config = dict(
    d_model=640,
    n_experts=20,
    experts_per_token=1,
    d_shared_expert=0,
    moe_layers=[2, 3, 4, 5, 6, 7, 8, 9, 10],
    normalize_top_k=False,
    balance_loss=0.00242,
    balance_bias=False,
    init_std_router=0.00897,
    beta1=0.95,
    beta2=0.99,
    steps=8256,
    dataset='wikipedia_en',
)
Below are experts of layer 4 (counted from 0) of a mixture-of-experts language model. Rows are named router (the router's row for the expert), gate (a neuron's input weights, with its number), up (a neuron's input weights, with its number) and show model dimensions 480-639. Each number is 128 + 32 x the weight over its row's rms, rounded and kept within 0 to 255.
Before each expert's rows: a language model's description of what the expert responds to. This comes from a sample of Wikipedia text that the model never trained on.

# expert 4
What it handles: Country, state and city names and their word endings, plus nationality adjectives, such as States, California, Germany, Norway, American.
router [116 118  77 109 113 141 141 119 124 171 149 139 147 135 214 127 186 115  98 168 145 105 101 118 163  87  56 113 146 137 101 218  92 149 147 131  84  74 115 148 161 132  99 103 187  73 129 167 118 118 158 121 100  84 132 117 120 153 155 129 135 131  95  85 115 128 146 104 182 130 113  53 128 130  75 152 116 127 146 118 175 114 122 116 169 176 152 171 188 115 154 126 171 132 104 131 154 104 118 103 104 108 138 120 178  99 103  90 118 121 123 158 140  80 171 174 172 166  99 160 123 145 100 121 105  97 140 103 157 154 130 149  87 166 145  81 136 110  88 115 167  79  99 105 131 137  62  71  67 111 135  98 117 134 148  95 158 170 170 115]
gate0 [156 142 173  32 149 148 119 130 126 114 142 123 138  97 141 189 106  88  87 130  86 134  97  76 130 111 106 128 110 160 134 156 104  90 148 112 104 157  69 159 154 100 138 146 162 110 154 104 136 149 126 141 112 102 154 116 106  89 132 180 127 126 104 129 103 124  90 123 158  85 130 147 166 161 179 187 116 178 116 137 125 126 129  89 183 112 138 150 132 117 114 113 155 174  88 137 159 146 105  71  82 169 188 115 139 122 150 125 156 123 152 117 127 128 142  86  82 101 120  79 157  54 136 106 137 158 102 130 187 174 111 125  95 111 134 141 111 178 113 147 162 141  99 126  97 127 110 128 144 123 107 110 194 175  77 105 126  99  82 165]
up0 [140 116 122 168 109  76 155 105 151 122 144 238  40  75 182 134 142 153 154  65 104 144 120  97 124 109 139  64 118 127 164 119 147 127 142 143 127  80 164  96 166 112 188  85  72 225 169 177  87 180 159 127 147 142 136 113 156  80  99 130 118 163 141 168 142 147 180  91 144 189  96 142 143 132 126 168 149 121  85 110 133 102 120 170 173 134 101 123 135 123  87 106 132 118 129 179 147 104 178 100 103 100 125  95 232 102 144 146  82 144 156 166 136 132 146 139 150 115 165  94 162  74 196 127 135 133 124  86 157 113 124 132  92 169 157  92 171 179 140 125 108 117  88 174  91  92 220 175 140 158  99 143 159 167 145 133 166  78 188 161]
gate1 [ 90 172 138  98 168 154  87 113 122 135 164 150  87 111  68 165 165 117 123 149 169  84 136 139 146  98 181 151 152 136 105 130 142 142 168 139 127 138 127  98 102 108 156 128 143 117 110 162  89  90  96 121  79 126 155 129 149  50  82 103 113 137  87 120 137 134 191 102 152 216  96 125 144 106 133  91 145 104 124 103 144  85 151  90 110  80 122 100 127 131 151 138 194 120 106  89 125 141 144 126 113 124 106 184 122 120 165 184 169 212 174 139 164 113 158 106 135 104 202 138 179 125 101  75 128 107 131 141 140 139  94  88  96 137 112 119 114  52  91  65  63 124 160 131 135  98 172 138 112 127 118 115 101 149  42 142 203 141 177  61]
up1 [108 121  69 124 108 147 119 130 177 117 130 154 210 151  90 108 114 107 107 212 164 118 150 107 113  78 131  96 155 119 162 132 101 148 139 153 165 122 162 144 126 144  71 123 134 151  92 114 139 147 134 135 189 144 129 150 129  72 134 106 102 113  99 132 128 153  72 163 146 148 122 120 121 143 113  80  93  95 168 149  65 103 139 156 116 102 172 178 136 142  90 115 116 137 126 137 147  94 100 132 140 107 107 140  57 106 167 130 153 148 159 111 133 144 128  91 148 132 125 129  93 134 155 112 129 136  71 126  99 116  82 113 205 139 113  95 145 163 173 113 155 132 122 118 122 112 105 151 172 107  60 146 118 175 168  59 137 117 100 145]
gate2 [159 149 143  60 151 140 140 126 167 153 136 137  50 155  94 138 127 112 175 101  92 119 104 146 140 121 153 127 166 128 113 134  70 126 169 239  81 117 125 100 133 155 178 113 137 113 106 148  46 144  77 182  87 157  99  89  87 149 118 124 134 129 127 132 111 115 140 156 161 120 147 103 114 144 134 162 102 162 149 159 113 125 140 106 103 126 139 158 157 131 135 173 144 120 106 135  97 111 155 148 131 128 114  97 106 102 144 124 105 139 115  93 196  86  72 125 111 144 127 154  54 126 116 190 145 135 119 132 142 170 154  72 130  61 133 121 134 156 115 152 108 140 107 110  72 114 137 136  58 104 134 104 113 101 145 164 113  82  81 117]
up2 [147  92 145 108 179 204 113 135 172  83 192 128 119 100  93 132  71 157 110 159  92 129 100  90 120 158 114 180 186 123 117 126  88  88 138 104 112 147 104 136  80 161 123 161 107 119 101 121 136 107  79 136 152 115 145 113 125 146  97 176 117 159 169 156  63  94 126 124 169 101 115 119 173 152  70  67 130  91 131  93 180 103 105 132  98 126 128 191 168 149 161 159  87 154 132 115 184 138 132 121 126  99 150  79  93 163 106  80 122 158 213 119 127 101 179  47 130 102 109 154 110 105  81 110 199 119 127 192  83 163 186 113 148 145  92 105 145 161 162 170 156  87 164 117  86 144 137 117 151 107 147 131 135 147 134 122 127 104  66  84]

# expert 16
What it handles: Prepositions at clause or sentence start, such as In, At, During, On, and first pieces of split words like post, disc, cens.
router [161 117 133 104 166 119 154 136 140 154 156 186 215 142 149 170 154 163  84 107 172  83  95 121 145  41  88 159 126  95 125 100 119 144 115 161 127 101 125 126 154 116 111  63 192 124 101 115 115 146 153 107  70  41 127 111 105 142 134 118 132 186 129  86 139  55 151 105 155 159 105  95  97 184  71  86  64  68 144 121 105  83 124 166 112 120 186 118 152 114 125 154 162  51 192 120 109  92  98 121 101 147 110 143 169  99 111 119 133  97 145  63 114 102 156 130 150  98 103 187 106 110 107  94 117 154 153  82 155 154 130 169  68 105 148 105 192 102  62 135 134 138 125  90 164 165  86 113  82 131 163 179 128 168 140  86 141 142 177 126]
gate0 [ 77 130 150 170 161 157 151  88  62 102 151 135 164  74  99 161 130 102  75 164 150 126 101 109  68 164 121 150 146 139 136 153 180 170 149 155 163 166 161 134 148 162 147 129 100 190 102 129 167 123 144 132  98 130 103 134 124 123 112  91 122 173  56  84  96 140 165 124  91 127 149 109 104 108 109 150 130 123 141 113 130 147 150 100 179 112 190 169  57 108 144 218 123 168 125 108 126 167 137 165 195 149 168 146 152 132 106  96 140 101 144  73 179 114  93 177 152 122 111 152 122 157 134 159  81 130 178  93 195 210 171  90 170 132 103 138 122 123  99 125  89 126 122 115 139 111 106 120 140  53  98 130 119  97 131  97 138 148 145 105]
up0 [203 128 135 169 137 165 119 196 149  95 140 189  62 120 133  89 196  87 180 108  99 118 133  93 145 150 137 120 136 130 108 111 139  87 106 171 122 107 109 126 143 121 179  64 114 158 114 173 138 177  76 143 121 115 136 115 135 184 158 108 121  96 144 140 140 153 130 218 108 117 139  98  94 141 126 122 209  96 113 151 110 114  73 146 142 138 152 136 151 112 140 175  79 140 147 151 109 156 116 138 124 128 150  81  91  79 194 165 124 137 150 122  92 103 128 126 106 139 192 182 139 126 131 135 139 173 165 167 121  84 127  98 124 168 166 127 112 128 127 129 112 157 172 140 119 141 128 121 131 179 195 120 173 126 108 100 138 142 128 162]
gate1 [ 63  90 108 134 145 150 106 111  97 133 129 113 132 103 138 160  77 126 156 146  74  97 156 126  98 145 135 113  91  86 128  90 131 152 150 141 127 130 157 144  96 148 131 159 137 177 174 174 161 107 117 108 130 121 152 128  41  90 133 114 150 116 114  99 187 177  83 109 107 173  82 100 140 103 100 133 174 138 133 113  95 109  95 212 109 129 140 141  99 147 160 143 145 111 123 111 117  99  99 204 124 160 119 118 162 148 152 145 125 143 145 144 123 158  73 170 165 188 100 161 131 101 108 166 123 180 113  89 156 108 151 156 148 113 162 170 162 102 156 115 134 141 112 122 114 117 124  98  69 159 109 143 139 122 130  80  96 118  93 149]
up1 [ 96 101  85 162 144  90 138 151  84  96 135 130 101  58 158 112 120 130 135 175 143 119 132 134 126 141  76 113 155 113  57 162  73 136  94  83 113 132 160 127 162 177 155 159 133 112 189 147 189  62 138 151 110 170 145 102 205 185 146  80  83 123  83 140 139  95  85 187  78  90 165  99 144 137 138 120 103 104  53 137  94 162  98 151 172 166  99 129 139 119 100 127  64 172 119 151  94 135  98 118 137  80  75 188  95 124 126 116 123  38 143 153 120 178 149 131  96  63 104  89 133 184 150 128  89 159 112  96 126 106 135  73 113  94 132  94 130  86 137 101 118 124  93 114 128 131  95 149 189 133 111 121  99 138 130  89  95  83 168 101]
gate2 [ 90 120 123  71 166 127 155 113 118 182  64  93 113 115 166 115 150 163 182 128 209 162 203 118 100 128 152 110 195 118 111 160 139 111  85 167  75 107 107 118 170 183 156 106  92 151 135 113 190  98 151 130 135 125  78  79  86  97 100 139 153 145 173 157 123 110 114 177  83 123 139 110 116 107 126 140 118 150 106 147 163 118  97  97  93 162 142 159  76 140  79 164 104 126 115 164 140 123 144  68  93  96  99 137 177  93  97  98 118  90 102 129 188 101 141 111 156 122 212  90  65 105 103 108 148 123  92 211 112 176 145 115  96 127  67 170  82 195 114 138 124 110 134 133 108 126 125 143 100 191 129 108 212  91 104 116 150 139 133  68]
up2 [158 110  98 157 144 142  80 112 139 139 128  59 143 110 164  99 161  66 109 141 153  92 152 128 100  79 128 140 130 114 162 124 149  85 118 170  94 136 117 164 103  98 116 107 108  94 170 173 122 112  70 151 172 127  78 154 180 130  78 174 145 137 133 140  99  91 104 171 192 149 167 154 163 120 202 112 129 146  85  98 169 121 136  69 110 157 163  80  80  86 168 125 132 134 142 180 116 163  86 129 114 127 135  99 134 133 161  65 167 123 195 131 109 155 145 150  85 162  83 170 207 162 116 118 109 180 122 185 157 138 109 171  99 148 150 125 105 136  85 125 103  99 153  86  59  83 140  83 160  97 124 155 108 111  86 163 124  89 162 145]

# expert 1
What it handles: Commas, colons, by, with and including that join names or agents to the next phrase, as in Starring: Nargis, delegated by.
router [ 75 113 108 111 154 142 168 141  85 165 116 153 146 138 128 159 145 153  99 138 153  37 109  86 158  95 105 114 139 133 105 153  63  83 117 159 142 154 126 149 162 116 137 104 152 115 151 157 143 142 120 145 112  64 154 128 153 130 147 123 104 188  62  85 106 110 102  78 134 160 154 193 116 155 111 124 125 116  79  91 143  89  98 154 152 179 189 123 161  76 192 150 200 116 103 115 161  86  81 195  87 161 197 124 123  84 107  95 151 140 124  99 128  93 154 181 150 148  70 149 115 156 142  93 128  98 125 107 131 155 128 162  99 106 130 103 141 151  95 155 159 116 113 123 174 132  90  97 118 100 117 164 117 184 149 126 161 136 158 179]
gate0 [ 57 129 128 129 173 126  87 105 152 137 162  73 121 207 160 153 139 134 140  84  99 121 140 174  81 142  81 143 173 158  95 108 111 125 112 122 101  99 150 151 110 106  93 106 140 180 174 141 161 110 125 187 157 117  96 107 112 111  99 109  72 186  94  82  64 141 121 132 215 140 138 108 153 106 129 128 157 101  69 147  83 103 128 144  85 102  79 117 159 124 145 129 135 100 169 167 150  78 111 135 152 114  90 158 124 119 164  70  87 167 123 124 148 167  73  49 156 103 115 169 166 199 132 126 111 110 142 135 132 119 120 123 132 101  66 195 115 133 165 132 143 140 112 114 190 134 121  77  94 158  97 180 113 147 163  88 136  60 149  57]
up0 [141 141 103 176 101 106 119  58 164 128 123  40 110 122 177  72  88 145 143 114 182  90 114 125 111  98 168 153 153 142  46 160  88  98 136 137 106  94 128  35 109 101  44 111 125 159 155  98 116 125  94 111 147  96 118 102 153 140  80 111 113 128 158 160 138 146 127 138 161 111 104 223 142  96 114 110 132 116 196 101 147 200 153 145 178 194  70 117  96 144 127 136 102 136 137 117 164 164 138  91  98  99 110 113 126 132 115  76 119  66 151 148 104 177  94  92  71  75 159 148 156 154 157 159 121 178 188  84  96  99 164 109  82  80 145 122 115 125 182 143 104 100 113 130  96 118 127 151 130  85 105 121 108 131 110 175 188  84  97 126]
gate1 [117 114  97 108 151  95 134  89 133 109 156 123 144 166 153 116  86 106  93 141 104 163 139 117 146 112  93 123 153  76 122  92 106 187 129  82 110 123  77 175 149 150 143 124  76  76 131 153 139 109 134 132 161 133 126  83  98 123 127 182  80 131 119 146  96 143 151  94 122 144 113 108 156 112 169 125 169 109  57 179  80 194 104 131 107 102 135 129  78 108 114 135 153 106  78 144 119 144 151 138 149  98 109 113 120 121 100 127 169 129 159  94 158  86 200  57 102 162 108 146 157 113  89 109 111 159 195 135 118  82 154 160  60 168 158 114 161  97 157 200 150 122 120  52 105 199 100 153  77 142  75 173 148 139 103 134 156 149  84  68]
up1 [ 87 151 104 140 141  72 205  71 111 152  50 114 113 116 115 124 133 146 129 119 127 130 139 167 149  52 103 140 167 149 114 124 155 154 148 138 138 155  97 101  96 121 153  82 113 151 148 117 190 182 134 146  80 136 184  85 143  86 178 135 128 102 170  85 139 151 109 115 105  92 135 140 122 182 113 171 117 206 151 108 179 135 156 139 101 134 103 118  88 117 111 133  82 140  74 142 141  98  97 107 103 146 147  66 170 119 165  87  96 148 150  96 106 133 110  82  91 139 172 111 166 179  95 106 134 137  91  93  88 164  96 120 194  80 148  94 182 110 113 134 145 149  66  95 103 128 100 130 151 147 142 173  93 190 132 125 135  65 129 150]
gate2 [103  96  98 125 113 109 136 150 165 106 138 136 108 127  84 136  94 127 107 143 127 135  96 122 118 129 108 124 102 179 116 119 165 167  99 160  71 184 188 170 152 145  40 100 113 159  74 130 166 169 140 164  99  91 131 113 103 131 130 125 163  85 129 134 167 181  85 171  67 111 119 199 106  45 111 169 126 118  84  99  98 119 135  98 131 132  42 100  75 127 167 122 165  53 153 123 158 128 162 151 160 191 136 137 127 174 105 150 115 119  93  87  76 132 167 131 227 121 122 146  80  87  91 102  72 108 132 149 150 151 143 112 146 101  88  71  88 102  99 129 122 149  71 150  67 142 127 103 148 156 144 121 138 121 104 183 110 102 158 121]
up2 [124 131 162 126 163 116  49 152 175  83 175 145  84  98  42 109  84  96 101 172  94 107 126 107 139 124  96  90 100 154 133 120  71  99 108  67 169 162 177 124 108  92 116 125  86 142 130 140 147 131 144  69 113  40 129  96 122 143 147  94 108 159 153 116 103 171 103  91 129 132  96 169 109 202  77 140 137 149 119  94 159 190 118  87 148 136 126 156 116 148 138 107 167  73 107 180  90 135 107 147 163 164  82  80 100 192 126 178 195 146 121  53  68 114 101 115 158  74 180 178 141 180  78 127  91 140 110 138 131 110  82  81 116 160 108 120 110 149  92 115 107 112 107 147 110 111 156 150 182 131 116 139 105  42 114 218  61 155  98 147]